Experts of a small language model.
Size: 14 layers, vocabulary 2048, 27.3M parameters.
Experts: 64 experts in each of 14 layers, 32 ReGLU neurons an expert, 4 picks a token, a softmax router.
Training: a variant of Adam for the experts, 307M tokens.
Below are experts of layer 6 (counted from 0) of a mixture-of-experts language model. Rows are named router (the router's row for the expert), gate (a neuron's input weights, with its number), up (a neuron's input weights, with its number) and show model dimensions 0-255. Each number is 500 + 25 x the weight over its row's rms, rounded and kept within 0 to 999. Numbers have three digits each.
After each expert's rows: a language model's description of what the expert responds to. This comes from a sample of Wikipedia text that the model never trained on.

# expert 25
router:542490493486515494523502583544474497519488489501529429488483493488509509531481486495487518463520493464496479515507474533452478493469531431525526498493520509482473466494489484497517488462500585504504518523517505444498495510490514498502480491483501501493523501509503493515519511504582465513485489509486505505474491475457507494503508542500492508519511490482497498487457543490490467518479460542531507518521483509512523496499509472508487508502461442523507473500504499546491500510512503500528498518502501514507506503554480504587480487484494570499491498526469505499590502476484492501528505488464449517486467503525531504461524516522565495526475501476489524490514453519538456497502508488506508504498505512498520514512488502498501511537526478517507479515502473516500506420506492
gate0:521492532499489515536477475543518495512463507458546523493485510540482482508506464542473488530514492488501458479519536498512474439522508468471475464509518523495506475523476504558505463548488539512488541519462502498484526500511507466464467526456505504505468478480495473526473506503492493492510503553494510505460494505515500509475529475485512505531491483463511494464503503518498484508464493489481465496506521518556495527486540533487460458516477539506483471500528511530503465525476551499508517512499481532550467507506485505476456517462548489540505502476467466504529472512509480509496480489511480510483519525536472511495521542525488523502509519518520475536492535511509545524455531455467490486494472515481536484466470492489457450456497469548491501513499514445493479478550485
up0:483494520505497536488507509474475484530507497526456459470527484471478512475470528485508483509523540534482520470490537522495495483498452499526470529458464517494527526481487505465457473523466527486545507466469540506553502479444478480534532524552474486536472503468493463481498480503531544521532480466495513499482539535519504542518498483483527493479511456498519521505508487532506463527478487489544531468534494481450507536493467482523459522498514480532525544482488505483446462485478479534465494497502483518482517552513510511486518534526463487463524511476540528526483491526501462532490507493508472499491478487524540528479515455519480490492507502472516529523524466479528526478478472498499489515483488529502455539491548503531523501484502536513521509517498537530508485468511511
It responds to: Capital initials and numbers. Single capital letters and numbers at the start of names or values, such as N(ATO), L(ongview), C(AS), November 18.

# expert 48
router:425519505494492494492486473523495471518517465492511517524490501501490468501489478498511506485493505567513496478507502514516500486524528483502507496478527515508518531511504485495504471531515440487499493493488474479485498515491503507517500491523476488514499521508527517490500503511499514489531488517491504506482509481439489498507522527514489493503508476514498498484533491491461482487482540542483498493555513511510502561500510486515502507501558459506467531506515484567483511459509483527512495501475489496488514504495489505379512494506502524498485490489464483515512470499512527531513518491579484515484502453512526457490499493509520488499430493495512489546519659479504484483579535495505520503489491498506504474471498522499514499476512482510510476506495476472506489489528471
gate1:508533528517531523521478501498508504519516498456542514480501499509474516490527485517509503493465515518480480522503479523532450512482534528468519513528478530511524528527500498546489469502541523506462526479499491488528501481460554498517467529480520443496511505528503499564465528477501515484477516486509531518517503482523490477467502496497539450489524470492517459461476494448516515526496480482481527540526516509528532517511539507466500510519502504508479519542530501512467488464509505533495524491471470510479500505471498471530522489506455490512452506528506477528462505503500504545542499496517508541558478497500523486502517512478506524487535534457464550526558472485524507491473490452480510477521499511461464481451460480451481467459525524543533487506484480461466521523509526
up1:462482505479473531492498506490495479509543472514513463485477524508524514501497490527521527460485523536531454494461511513526501535468494464537493491533462511497497528531516474504464517509526531544498524501532536541504507458516518496537523502509519486537543510494514497532537478502544545494510508499511462535474513470482514497460465514455457507521522484488537488526473490517496518539464486490514525479529521481531525522512499533498475526525532477532480533460503547468507485507479509523534528486488531529471522543527498534461505498489520478481524544462517502474476490510509498542532506503501522512507516494539459467462545497516485463480524472492511516468509509531501472530537534467495516501463516481454524539505519490494545503513468458539513484479527482450549533508473490
It responds to: Line breaks ending list items. Line breaks after list entries in bulleted lists, plus capitalized name-opening pieces like Gra, Ex, Lu, De, Her.

# expert 27
router:504509530520496521500516491493489507489508472508497487490499460479527511533467509516471469458504531525482504482489505459506499475535479514500479505497502523510507479504492475513502507492477529461505478523512502500515528501501526491474484506431500504515528509514507421494520500525514530487505522490463489512468488502504503508493510479507468479512506506530506499438493496479522480504483448455521496489456501491482492458503513491511460479523492479516511524640495472489468484504546498524466472503497516498506493518491511490515447482504493568493522503488484472504468485506489523492494504525501500496489493551498559511525496504515461503488495505527512475443638563525485513511528517519499502485482483512485513505509500469505518471560490479503510509505525506475519521522473505
gate1:501507523469546507496510482481525442504465483514538454522469493512493492508536465523499502486491487563476508530523494517482528482501499520460525533490514505471527477502490472488502472512487496462490557493459474525529477450489529532492467492511497489525491527510500533542512504532535479492487456521494548501483520472490479449507480510513529485471526490481475476503488489470479474561505486480480494527510505499529495529472500492473479490461505501532459521474495477495522522496515534507462494468484497496492475520491440480496525516510460482536456506523439536476509478467472494494495446493500461530533467523514518520474501488558442492506488521467547536545469489449493536500473515479510508537527519516479523489492499492474526461507523506529475521532502501461521478535488527
up1:484498479457491489462451521452532474474497515510492500485492467519486480485521544483520479513470542499498493473530498499485493456547501484518538505515508523523515508528521540483504464500500501527521525508481537525476522479482526493488492509476476473492541514473483492505463491484514470532499515503482486505482464496467472504505515511544470486501502533519531493484516528501509514535461484474520537486523488527517497482484468525459495444513468489519456505508486478483513495464518480497514525492520500475522510507529448515512500527484541481548533470512517515453534504494517495469553484544486480478499486453460479535483486546532478539492536526542531467488517456514544467469496497512530465545473547530502487474514467493515469462456497475545455502484454476508518546476463514
It responds to: Sentence-ending periods. Periods closing sentences or list entries, often before a line break or The/He/In, plus ). and some year endings.

# expert 26
router:477504527494482501508514464546498485499512506495513450512509497484461477486503484514535516559489491481509491465511501500468521479497541449478504472518518516499489488496418501499497498531503521500506489526483485549482503489462508524520485508488492488494511513509501496508592480486527480470495468526557503493486488492489491482484496507518533502515509517510505480505430541505488492494495489508501545488522482510505520540512545493509484512517474683508505443473509504526511483465515479509503496514502550494511526495514484477508483480500460565491466478484513486497483503491504495496515496492493500510520472511473511464497490524516516505489485515498478497519478548490497504536509440483487503510500528503464497503508496530490482492488520485517505517490468475498509491521501437
gate0:500491508515478530530475511481512504489533496470510521514507534501478484552503515509497501499475542553508473480505528477496498496498486528504476522548492542524557470477482497479529450523514503473496549536497463507489508489511550466471440511451544516534540563500492463502482514532454510531530497518456495551498490481468514488474497522481506462473480518508480458485503500489477475539506468502495543503546504529525484518509529499510495464463499535515485520504487521513456512472480494518527515481477482511512498533494492462537474448491541510510518484549500522521509512478496508482483493529500485486539509519500508522479527509505488570540512512480514473546551533476547549538509472455502495514499521498497536486473477525473492474487537503524503506528474500504510494532537510
up0:471516479477464523554519487468479474504513468452530517505530486531459492508549533479528527507500523497475463453473466487476465480471540552507490533527478470494524495485501488478486524488530503479493543526464488516535503486495511493531504476519529456476542523500502478484495524515478502503473483535506477500505507476509482506495536527506477505492493498490494475450458502526534450498494529489508521513526496539477488540492475498515474461521516490496460468489537475487470488483460523521498488529519458487484523457506500474539455521486496466473460468552513531436533491527495476488469476497489517506459468541544506498517518545481486541519507506474534503547473523496497472527495524490471537518546465501479479506519491495507468491528548502523476515479504475457529493506534505
It responds to: Single digits, records. Single digits starting win–loss records or table cells, such as 9–1–1, 8–2–2, 4th, plus pieces like am in Miami, ov.

# expert 35
router:511523504542499499505493471485494504494518515499532476521511491525513457550447502484456502459483498491515484499507485512495508504527497510512529432513581507474478545489480499537510508514510403471492512504457503507524503501521525476473510502491499491516502495491480476480563510517533473467521488502455520494504460480509512497469513498511553489515506505484455492476458533497472499499495439500465504526496503513503508490466525472524520482453446501486512543530495485562464510515476501528414520495502471477508513493519485486531522450479473517518505515496493493503489495522484543506475495494515489520491520517494522499487508489517556493508544482469509509523492623514498527532535520477502528517494501509510515487491500520481489533493488481508516475512507505517513498494514502
gate0:489470490507480493537505475506497530456522487519510450524481476529476519451491510481448512480519498505518513481501449531499487484535443536475526524524487517455488506465458496485508526472523505489477546546518503502545472491508468467459507500473523490467523504511520567497471454485495494521518510493483556524524476508493481478509522514517504510520511504460483518488480532489545459509484491500488501524456474554519488564508486466488491497505523501527492479561486463538459458503480483536493485525492488503479478540527499532505470520487484485474513481456538477548511472517511526492471521502515498514513528502432528478490513545540538528491481509479479531470525549516542462497494463478503483492497501501472488524500509507471478485550517512478498520503503484491475497498530510
up0:497456489517481485528515491499497509451498485506512442511476496511501504443485496494459510473526502503514513471498450522505512495524456543489512514547512520473457493467470502481495531470526501503479537541486493485530470509519471467457526511485507499481527490513513553473490458500501490540524501467476535512515487521507508484509528479505492504512516494456471500491483542488519451508488487532511487508488457543496489520543482475516513506489520523521493482550488449523451466525494457527478503503526495489468483522546510538498463528486488504510508462459507466564515472529510526475448504495485540486502511471431489466510500522497513479505485493493481517489536537521541485482505457491486513461472485491472505555490525474471468496554525526479478521496528472513452497514545499
It responds to: Numbers and ad piece. Numbers in tables and dates (12, 20 July) and the piece ad in words like Quad, add, Sadhu, often in infobox statistics.

# expert 1
router:453524488466495486489517463485577543514487500534472536499513468486472514509539509505549486432476526494521472491505511469504513499512552503525471484510491503460515491515509525492522507486494552506501489486471470501500490460488484514435517493475500506530501507502510502505509513500533479507501523492484524510509516512538484492489507493489509465469506499345522477493513485481472503549499514503517479540493476502497502494467503489516530512498478561481483440458497500510537497503487480499488464480479526475489520532512491496541458522521540581519509468501507498494454492471481472507507492502526477494504514517483492511490478490485503499509526526482480488487459431493506526475503468475467480487492504503456540503494473476506490468499481507502513515501488514468492514478483506
gate1:472533511508462484498480493517476496501516506487495481512495498521517498513533488482462490500480494489513459508510539552469457519511463521503490484533535495481480513449493511489534495494488489475444516509474480534488506548533533490513491485522493485526491533522519513491516491493541492491562460520509496548468475513515496431461533523537503499517495478509485502524470530483504516497472462488525499511515472519512494551524580492477545505470514505489513467516507509518450469489528505502489495512505544488521543506505494478514485518482512540519508456497502446577481505510452518576481503499501486478521497514513488530488493484498494498510479525499516539503550498476504473515502511446451525498519522495440519516493474505460466453500528475504516488486496434492508490507531464
up1:499460534537556500480500475470527471523488502479494515510470472485490489481500536523533483478527499517452494501518467520535541474469513499455501501488470510486522510466489482494480484497537517516532511523531484487533495452502463502500486523448536506509538515502473467526474478514424519506504502491448465507476478484480505518527512491455471507523503496465505503439517462540524475495491488520489519490524490486518491444493437487499498500520458503499471512487496518502488516506447484518511503473477461519500495498532498488528522474480482454532487530496492500446524455526539484436537493525470510536448502507528500531486512524517497506489540534446502458505484488478513488481501467502539471518512486491567481485490525519536541508476484542517481508512483522487482515486487522
It responds to: Common noun stems. Word-piece stems of everyday nouns, often before plural or suffix endings, such as organ(ization)s, brother(s), lea(gue), team, film.

# expert 44
router:450502527501513525504479445508521538507496479452517522492502505496519509490486515510481457437501491478522531488515488490484501460473543456477522542495493515479523485476462521519509485491523490487544524521466486475487508517508496497497499480528521485487498518509515545519454483517470517501477497520549503511500454508509486514500504492537512529483488496526492516491569480477481488540517570550467520489377480502477495464458479470529474470474514509506513482519482513487477478528450492494504447484502490484477515482495518530520497482522491507499495505483508503498478486480487462503526492517452492540519507556471511529543531509489521527487534516507518503525488553515526495544441488497469470504489506475492480497471475527481502504475483489470528479527521508480501456530500474
gate8:447502505518463489506471501527510512478458519492530499508448475512517452523516526510461494514487526468566455515479513516515463474509522461493517477472459511504514516443474444543502466532477466481477530515527447555495557499462471511487464465502524485490558492527446538506517499493521475514494499517482527498479470471510473497498537480543498487509495488509475517497505474467486481498510494494485530491499465496532488532510504463464466472479487534519471510494514507504494502509453521506484475506479487515501518528517478494546469504492514479512549466538502515475493474536500532496488467524568478483533511511519548496520539519524505480512461493489482515510492508490540483543517486523472522525528508515472506465500533530475489514464534494525535521476506468513492495532511496
up8:497495503493457474467541525512475497487501460461504502551504478474508532492472499508444503506499469434543545525544464556473523497496524498516494518474500528514502509507453533492489485479521541500477495495467519511493495518530461509526498544515452484521523512504466477526486517487517531485479480495487517484515541522510554497486524473533504509455478529483482511528495532464535495511509509500521529512525529487464483471504526482520515525500473530506493474507500501537430523488510539491492523492518463495497446485484513496522498479475532538537531477543461519508496483492534529448468494501459537490524500502504466469483503479501492490514507492522525470574481494549526531532473492493458509510509527513514515525491531546490469492481518535511525528488500512554465493492473494
It responds to: Syllable "lo" starts. Word-start pieces like lo, Li, Di, ho after a hyphen or space, e.g. Win–loss, muzzle-loading, location, Bik-hok.

# expert 12
router:590499501480483531506505496499487528483522497496484560493485482477514523474518488503513509530472511485497471500519513513490473509483600490492528549500464475517479519433503514505512518487532498478515505524491514545497512487514518513497517498528488493494563504528498517491524488483489480521537521490526509485497525516502495495475523514516547491497494472419500518517532495474476503513482525491542489505487502507506527491491495502503523509458485507474499413536480502513510471441469485512526490508515462529527516493471514541566506487516532565495469510498513467500507496465505488503516507529463490506550481540493544493505477479496495481494491513451486529507530457504530475531471564489515532516499492520454480517488483470523504466505496488524513500505502511492469494445473495
gate1:459505479525476517543520519482475467524496519544498495540506457491444507494527513546463513530466514511525474474477479500510484523559512472473495478504484537461509450518472466494487466500515467470503517522494503504465528495493540482537460508471501475540526500522494477532517452472492539510528503472510498504481500464513480492488496537485515451541515488529523468449475489488462498505523475520521533473481484522541527473527489475518524461527483522526451537472508492480492502492479534485486492465494501461529555505508482451480507500475534494479484496530476517520534512510499529493505487534480484523515514497528498485517529492522502491472503476477520509481538507523537523557480526489491521465498477529470519464483473539467496454449514479478534464541484501480518461516502510
up1:487515506489504471520510521499547500467533487528478540523459477529458518510463558476462496533549459541477476469496535461480507521492455530509460465482509522538455515503552467522460480471467486481502489516511476515490487482467540493501489524524481523489551532526526524465528470535492485478547523464497486510534503508481544473535477477481532462488463477492517476480468538500474481530464525501522508513476495481488558472497508482487521513467481533492485492508486518498466509484501477470466556502521528520513473534481514538494509498495528514482486544468486495515486477490520501488493521512470488536477481462514488490469485471544496479530495456475508496485534505508532472507527521518455485471494535483501539497512512487520548513514531473536514526487464489494465496505488503
It responds to: Numbers in figures. Standalone numbers in tables, election results and statistics, plus dollar signs, million, building and the A of B.A. degrees.

# expert 50
router:429490529498509497512494494474520481507486486468528587502506500515520529494496484490503509343490507531475509481517502528524490498480513460503507501503487493495496491495509505511484485482472534514530479485517471477497510505475505498477496487524507503508519481515528502497395510502514502489489532493524509503493506494504507488490510501497489485473508482524498493516484507505500504534489508498444490500409507486503488463474486515479478501520517410487509467519514478478500493529474489491495505466488502498504497489500501506522474508505530523503511494514482502499513525509510476494473467495573499493478505453514487532495513509496499499517547515497490510533474517529518439485455513459474506447509532483468545489516488511503474500527512481498491484502484516513522493421479535
gate0:473489530518479462542490498503484482492524483534457479528495459507465501483475466533510503475483530488531471464512478477489484497483497480492463454515537501518494500447491482485482467532474540488484550511455490482491497487469502497477485466527529498535476517551498498496509448481514512465474520500469552492496472507511473516497523530516536514508488481482468469451510482457480472478482513501540491537469482538546542518505555439519478514509467484526461513525537533489523496491514540485506492523470500498514531482518507520460464451513495480465475496480469451504477496493492474536554507542512517478509459480514499467519510503508476514530498539483515513514510519467483541496461496475507503531528471527462506453487524494510521525486519511503499508527494493449499458492546497
up0:497484506508503485526507489504487493539490472537462502514456516537512475473523479487486548479541519549474522462467498525537468469469488460500537513471504456452527507501520513457529514517506532482509486520509494451530455499499501520485538476531474494507475520466483521462524478513457477450481476514511499510506518520535468485525482488486493509531478469471460465525535492528525469473521498528528502500502533504492508525513462515494503543527507520502472519499508451458477478471471510521533538504501460521469509466500531517482460463497511465505500472497504517519536515513530495461536551502475503482475531520512521508517517508466494477444525525477525506536526491537521545468502517497501456529486471522491462545464544511492492496514477459504483509488507493546468540526496502
It responds to: Common nouns and pronouns. Frequent content words and pronouns like he, who, government, American, al in algebra or alleged, and year endings like 19-80.

# expert 14
router:530481504515479551518505489490503402527514507498508524499492491488499502496526475511521501511492510476503487492516491525503480519508472491491489551486505489505477496510458450506516531505498536502468495528490479518513509541562513506463525482507521483510520522532487503525459521528540468501500503508585484476511435525527500480511492492503495516492492492485513525496471430502521571494513538528478499515479464465481526479513540478509529476509500483510507438481518497560451497518455495528502504483472507500508513515543510507455488443504514441522492495537470492524424501496467510502503503491477503498516510503501512443502532520505450520522570498488533501536484516480494495485543527473505498495514524489506469507479486493513474504479502497518537506535507466491486495465513492
gate0:494506526496486488490477479530472507522499514510480474527475466534514490520533482506511466474448516517489514518492514529477478461484499474522534499488528538526532525469522469500523506476524478520447565475497503532508478515515551524474458496498514462540529549552502456512501478504518461500477490493504518490459485483519477461451508534535529447492489482539473446450501518450477495536516497523491514554525479485501478531504532501489481515484536499532523527512472515487514467482500489496511506484514519483514504519470475464478480514504504498474467452530511499478536459495455516488528511529471526538556524515503512489497479507527511472493547492467493513533523516525476549514491447513484481525512472482522479494475482482469484456471487489530494452495474491497490527510522477
up0:502460474462503500514531542507517479471480551533507495465512525528468476504517506472467535509472504524470553506451537522480474511460456461471514485454495529529541500504468475485530482464526538528528481522490501502541479502465475536464517477531522510509471472494529526524544544475474475501496524483465487479512505476520534468490503479468514525509522474488502491499523521532520545534491496503484447488509493490479480514530479470480497531517513506464484473465485480460534530492506499507522515461517485533455485451459464537502516536486510501536489542524503536508487482476507505506471524506509469508511479517516514499486497502494537506491508456485535514462462523472545505460450497466512489487524510492498467467468511532518461509466484524500484513489480514482535470538482534
It responds to: Function words, word pieces. Modal and preposition words like to, would, all, from, if, plus inner word pieces such as ri in Trio, ce in concerts.

# expert 23
router:459498494491506484474483458515523530487522504476479569507513526545520489506429490539523473411493488543498469472501519485478508498507488510501491428478540509497550468509506521506515485513486485491486512494518516489540469468565526498516465504508509495516515540480499515497479477489472522483499508521524527521502546500486508504499490482465527491530515484582489478463493531488487499481483492468560503527411488505524488524516501517535455512524422461496485468524496517501449487505529485491490481500492484508498515540493496490485478533503528468502479470514468485512435492491474485484488490498505513525534505502487515518466494511511474517488482498523552503448535474495508514524513457479498490510505506508486509496492494493495477548501509506471481517495496472489521492451495481
gate0:495492538524516510508469480490477471546470494518477485527505506534515470485518518529513481497496519498537502482511493512492480485518463502516494489503522490476464467491500448524480477437487510518457492511487460524488524491483519518483455476527520485536508512529520505545535468502472546505491505528501498546510501483499464465482510516566526461535476449503485469501438496480453473544476467506496471499505495511501518490507501492491480492461487507553469467528485527504497428484519480521452504472488541474517508551493484487464492511523503489514461505511460474542489507514508487494513474516497507523540467472462501466475529496540499518489481521479481540499539513454550543485497498483502512508508519524501501481471530529468526510477507540551510457494474465437503507494497466
up0:476466484464542467491536463519473524497508538480450541541475522531448478509487488482503486522552517488516520520495505537496508484525454517488532518519508443493478525506493558493493477506498491560506526499496495480520514443526469486470504494480493480470485491497492525490499558483469553506468530484502477487487468504515525552500488524467490490485506507484496533508499506508497531496520497508514522534492523533513489500520470521485504504561513531490500508517498512497486556506483485522515497510463512537501497512485531455535487488495527495488479510519542537457453463555503501484482461501490480460541520484562529481505478484498498456523518497497540542522452498484527497482513509539503502511526504524484453489523494518461549493469474528464468507535492488481470543471523485
It responds to: Word-final pieces, general prose. Closing pieces of common words (lif-ter, shoul-der, produc-er, motorcy-cle) and common adjectives like high, South, British.

# expert 57
router:482484496481486489512497394475471503509514477508509521501473504496500494537494479526504493470498522540480511521490527503499507512509560409521502452492540489495493505509473488506486480478509445488507528521479496519481497477527488494507516494405474480513520493499491496498488458520540511532491501485515520530508487501475493483487510488497511473522496454479492503488468500474509477498511453499518502487497500521506506524490587486480515480488458460512498431491488496532502512501466485496485491488533485460507512494524495529514490464492541478528496496558508496511521510508493514510521477489571490522510496481500500553510492481481508478501502534483486505519512557489492460513537403481463540489493478517472475485486510500499501497520534482517525509565498453495495503515502516
gate0:489545562484525482484491487535506490544506492489481511510520486534538496507501511520473520524477518485532502453482441524509480478518513497472502471520500491504501494492531456505538503487469519455482546530529479524479547506471517524485494498445506441506517543500486524502498510532507484479522453530489499530484521479477507470499493502496483522525507490532488485482432501491463532533479493511545517515528514492533527495494511469542508448478491554548488488530539512494484469525501526526479526530497451502528545521476481543512512495489457487480497506534466497513506490525491473520498489546497531518481469527478502453475507542497482549514497500509532534500465540473548503499466495476519491477516486522524490468492509474470467507508462485464467530536483509487459492519533527
up0:529545561501504480462462504543496501506487483471466504530491487530509518488510555510486513532541474468467488493494465542486473492513546493501493522546479485475531445477498444525525523511483499473502504541557485486474541513470480506500478517496480465527506475509450539496502522526494525494491500455530537506551484528468469530502467493534502516516468498470514504483486497462539487447494509531504503549533499510497529508523480489468499454536458536490490456456498446530486525562513486495506486494499456492531485476497506493519493502536480460468488492510522473469507495482503484515518521513531491486484454476473520503503521483497486504514468470521518491488475484490487492502519479513503516497478473478501482506486486461496487548504514484485495541512549520498511470472570535
It responds to: He and article a. Sentence-initial He and he, including Height in infoboxes, and the article a, plus pieces like -ham- in Mohammad.

# expert 34
router:490492504517518512525519489527477502521499519482498605515495495502502510501455488498480506478504500499506501511512456482478512500476538512494489492483464510499513563477516488505504497498540474488506487481511484524469507475452509508477502489560522526521502493516501488509509503529431517477512494502512482518501519522504487491470504528509554481495476497510535508473488443492485481523485529500492525527354500489520517481485486518506466505477508417481501524508503488482509471501493504513491501513478502456489523486512486482505487458520593538477470485494483505498449510513519477525505493483460470468500509481515532533520450502502514493508542505501507477509515548500534536475447538524473499503534495495472501513498482493518491518483534525454519490504486498501523510505514529
gate0:526500530524560481507513497470510520527515459519505484485532462496523501505469494505465462506520522535496522478508526531480495457510515547457504519465482513512488502510512522502486439486527509489464531522479493466531531467490499505464460485524501489543493549541490526500510460506485523489472499528475535492519459457507505457482534521519512474539494506453466448514512513514517509501489515496532515505498487505489506501483490503463528515486545486524512495503506494446466430482481476520491437511496471488461535475498468473453558494473556540514473493486518496522527503509522504539525498510462495517518512475477514506524479502546495508539457527511468490531523449493494505507533500500466511506503456544476518480508490493510498468519517473456493490450492470524476503527482482
up0:494496501484457494492534518485466545514528464529496464488507465539541482473498514555505533514507481516498483521471490457524470505516468513515522458501478476547445489512469527465476509465533464485503540510462498510471507534480527464472487513500504538539524492467512484526514505487480493520525503492497529477508470498511483489488485508521465525477532527488492472461556548472476505541525460533461444516506524521510514530500477454489470498517491480454486502487496526504458529465468529493540531476525507485501518473489472530481501533467528510451514517485498531493524493521472501510475470473527506535537479484506459471502472547473496496473442463492497525516499549504483531493504491482499486511482524496479479535513532494488485493472535524458476470488471480536470530501473499
It responds to: Inner word pieces. Middle fragments of longer words, especially after con/re/trans, such as N-av-y, he-ating, w-all, Habs-burg, plus table pipes.

# expert 63
router:472535500489503490503477535504491569513524492511513519523482489487502491520477481503499469515483484538498520486563472489519503488490487519445533460498462501520505546503509503481504497495512422472530507497506509538508490491521524500502497479447511492499491524524501513507527508508418465535505438509504492495488489495444483506513490490497494523514509491423513502472490463501503518534505466441460528494507491516502529468490454484501478513500517444522462450510511535474427514519528491494509475485502487496504510493489493528483492461526447529514486493538512472524457499491470506529523496527521489514498486505491508423510500513499483500497491500492509494459510560487534466519531487502487489504515524478506476472504515512523464488560479460521501519491522511492484491561544526
gate1:504544564526529509544467492498503509512506477475526485531511488557475516522484510537488517506485517483496491478507491510462460470519530472508509470490492528483507475477516506483525427550466513511500552522507482499462526452530529442487485498492490469491522496522517529496506495503489490486519495493472506490511490471498475495486529483552497499501465478465451473463507509482502535513487531469497549486487443497534546515501501539539477520501494509501474522474510527522528497478499536544471441517490489463501500504516468465500457527510502483551507464474485472494489496487497518490453470527514472485538476524519491508506490491508475533523493499456512495522466473505526488546471508445444501490485553494524512518496462529466498464495489530498495501486525463494516493530491443
up1:480489516527504547527475535507488500498491508485527520528523521529511499465506529474528482497478508532505481521537536515489471492502515516525527489495510488495455499479501521522493441548484515454490549531445528530500485454472489490498518516461507477530478463519496471496465513507487468448511527449459529467504480463466497507510478505490462536503470503483492477495546524493556485513485495463477521491486492465514511510540523533495534524522525507474497515500493494529542512532496517525465441508516464504483495466450471506501497528502481526557466464497535484495437518507465449512494456476529533518528525487502491510471492492514498512522528519458517480502453496525531475452529510450482488485507502482505523464513512502463507518475486532469504521484513478538467518499519474
It responds to: Prepositions after nouns. Prepositions following a noun, mostly of, also on, to, from, at, between, as in "Frederick V of the Palatinate".

# expert 22
router:465504520497514501508511512513502520501513500492519494493496503498499510508551493516528483472497507502522492482520511540494501485516546461495494383484510495489490536480508489515496507506511595489491491498510495507536509509524498509515493503460515486496494492490506481504466491508566487493484502519502487486500479521525495496506493497499519492499502488482467500488535485496481490501495505495594496496440512510507496501478504515512497512523370408500491369542486526521499493479523482513500486482503514496513514497492488505521507483494486548489491483503482490514454516511501517529499485490561515494484504501503529616505506494533524496497494505492510493490530479496512465509499449496501502496491498513505489492518497498504515513475502507501493500519507511494498498525494503
gate0:507484475467476490494521518504472519490513501491473525507519495481502530527476490499499522525508457474529535512496524533475512524514479512489530496448430454501440506535466525479524496474489546484533472509484549473510475467526506517531523532497496506501473508522501498516516484518543485471523545489539491485513467541512515506536487469491493507469497503533495502542537479488508495490517472463464497478496510546515474503506506560476533532537521495466525486471434461565513513502454519477522534516506500538490473491500515488500456513523531509479475499462512520475479524490531551505456492487505466512473521501519522529459469530490521508502497488514479481496454516486479502519505497515541518504480533518528496477501475549495513507565517506534492540470473504519524494525448468
up0:508486479476472496502538509512481518488502511495500509489504477479511527525489508491518504544506474469521529500507533537463514529502495521495525489451441462520443486530466525485527520481484547486516463494479549480508475483526504531538536513508491496484477494504514506529513487511515499456533533490528483485514462531504529504535492465510490522481506520536515502530556485489493479495526479463472493475491508546524472502517530550464533517523532488468504476464437482568525523506433502488519544506508491524492483479499510479483451502521536490463476484469490520476499517504520546527463506495502458497471513511508519537436474521487514499525501473516467507507444525485485497505496493504540525506498552518516514492506472566498524507550532516523508516475482515529513493510452477
It responds to: Article a, word beginnings. The article a and initial pieces of lowercase words (a-ccessories, va-cuum, ve-getation), plus its, his, or after prepositions and conjunctions.

# expert 54
router:455492515512509523528474448536659472488495505514500493489506481477512501483494485513494489482500486504500502519517501528490501501506474539512489490531487507514532447523520483542468463491523519533533513513489465542536508479500514508493497499448505512530475474480521479546447508506426494503509482508528505498495531477512512494517494496519554509514514491416524478507538454488493490504471516482497502505538520518530505513509478525537491507483485518477498520481485522499508495446470531494493506501489487517520518540488500522492433497490499484478493491527482456550542499480481536498484498505495472496499502466482507556485501514510531489485454498487486497545489509520497444472509517504483493497498496531525490515509513484502496532520513513530524508491476499492498497572519496
gate1:487483525511543482505484453481552517478492465496527485513449519476473479496510487520496481451483523559470506471488480512464446468500510538507501514571492504498498516476491523505512509536529487497483525490462482551499515478475508480455507507538480472543525503513543479486450507512494507508537452483496495494493474499505470476532511478487525490492505486501517484476516465479450461514477479522539510507465511513460508471518488471472484480471508460511466511529518487497527466496456520466500458482484484485525535534512532524536439489484481469493513461588485496519452459489478519496494477511522457491496501530510543518532559496496511505521529490522492476499514470479512534525512512490485458486508542516506505474502459490523485473523498481498520495498482552497479510495511510
up1:502514500450522482505501536499439477507519513455524536499497487540522496478499496532523538518509438479507483539488503516528539495508463511487518525485523488494550487512487476472487495506479519488487473496538520495547540480485507520549496538483520511470466495488452482533509476493508497500502494500494498484493491510499508539519489496548469508515497516480505498540462530491502523509537527488472487518516477527525499536469531527489514513535523542517509484478474533547495515529543475498527551489493507486491464441492463505457525484494480536542474518442504501482500562492523490472471486537512542511518486497452521477459475505526472519490444514492535516498485537513482488451481509483518512483483468510497504498483486517494483524463497488527452501520529480524561436507513454
It responds to: Name-start syllables Al/Ma. Syllables starting personal and place names, especially Al, Sa, Re, Ma, plus s after Ma, e.g. Al-exius, Ma-s-sachusetts, con-solidated.

# expert 58
router:449508492532510508476514523543510500552498475498513505494515511513491500516480500529492496451493500575498472495508487526482475472495509515522496440479547528501509475470467471507491500520479460494498501516487500512490501502511517516484502496431495481503522495494502520511505508541476474517503513500507520501484505480503501507485507484505533508491509510582507486510528481508512456484498564479492513492415503501498491529521499500501510477484471512529500500500518506616526503477407483490500510492483523522517515517544494461550473523505519570485473503517492496498517469483504516532515499514479495506524469504503545543486495534488440517505487500469486505505499562513503440503470506501505533475507503501481490501489532508503477508474551458553494485515505495477471472501528494
gate1:493521540518489539522471472514500543513540470505557456502495464494462512483481433493456460500461531521537466482481463498468452535491533506460476508568497519497511499505476506489471490521529505476487552494459479486481535493503496455473494501463517465494506512511507472517478502531500472482488499509494524499518490480487461483504480526518541515526484469498489507503495493489513500533507459498542500519535484546526525479506449521533474435508487499528464502519520523539480512498476492521487495498485484496509532511510487475478468464504510437509497451506497507527485492554492515514533479548507491519532493511510510517507506506529477485525455519496533495498510513481494544526509509468464536469495510495457508521482466529467481439511513503482547530511505501487448494538469517
up1:512457475492485510499475512516515470489485495533495517502519504495536473475463521471541500479512449489514551521547492449502501501513493481488487469464528512467473525474496443491513503476497464486501449495544489527557508495504500529485543517538500488530494483475484538533505517514516547506472523466452484533508504488555480476472493474510469469520492465492468519474460524480476504492509538485472490501456487480477538499485506466506511536508497533494491533482517470452519484492516478504520501497497509484521475480468493538524512475484491557534573507473521482520497512449455504512493504472539483495479491453502498489489495498509483494512527480528484541544521484526545448498549499521523485483488517506542498488542488478481496513443476474531488515471518489490487543478542501
It responds to: Line breaks in lists. Line breaks ending list items, headings and infobox fields, plus capital initials W, F, M, Al starting names.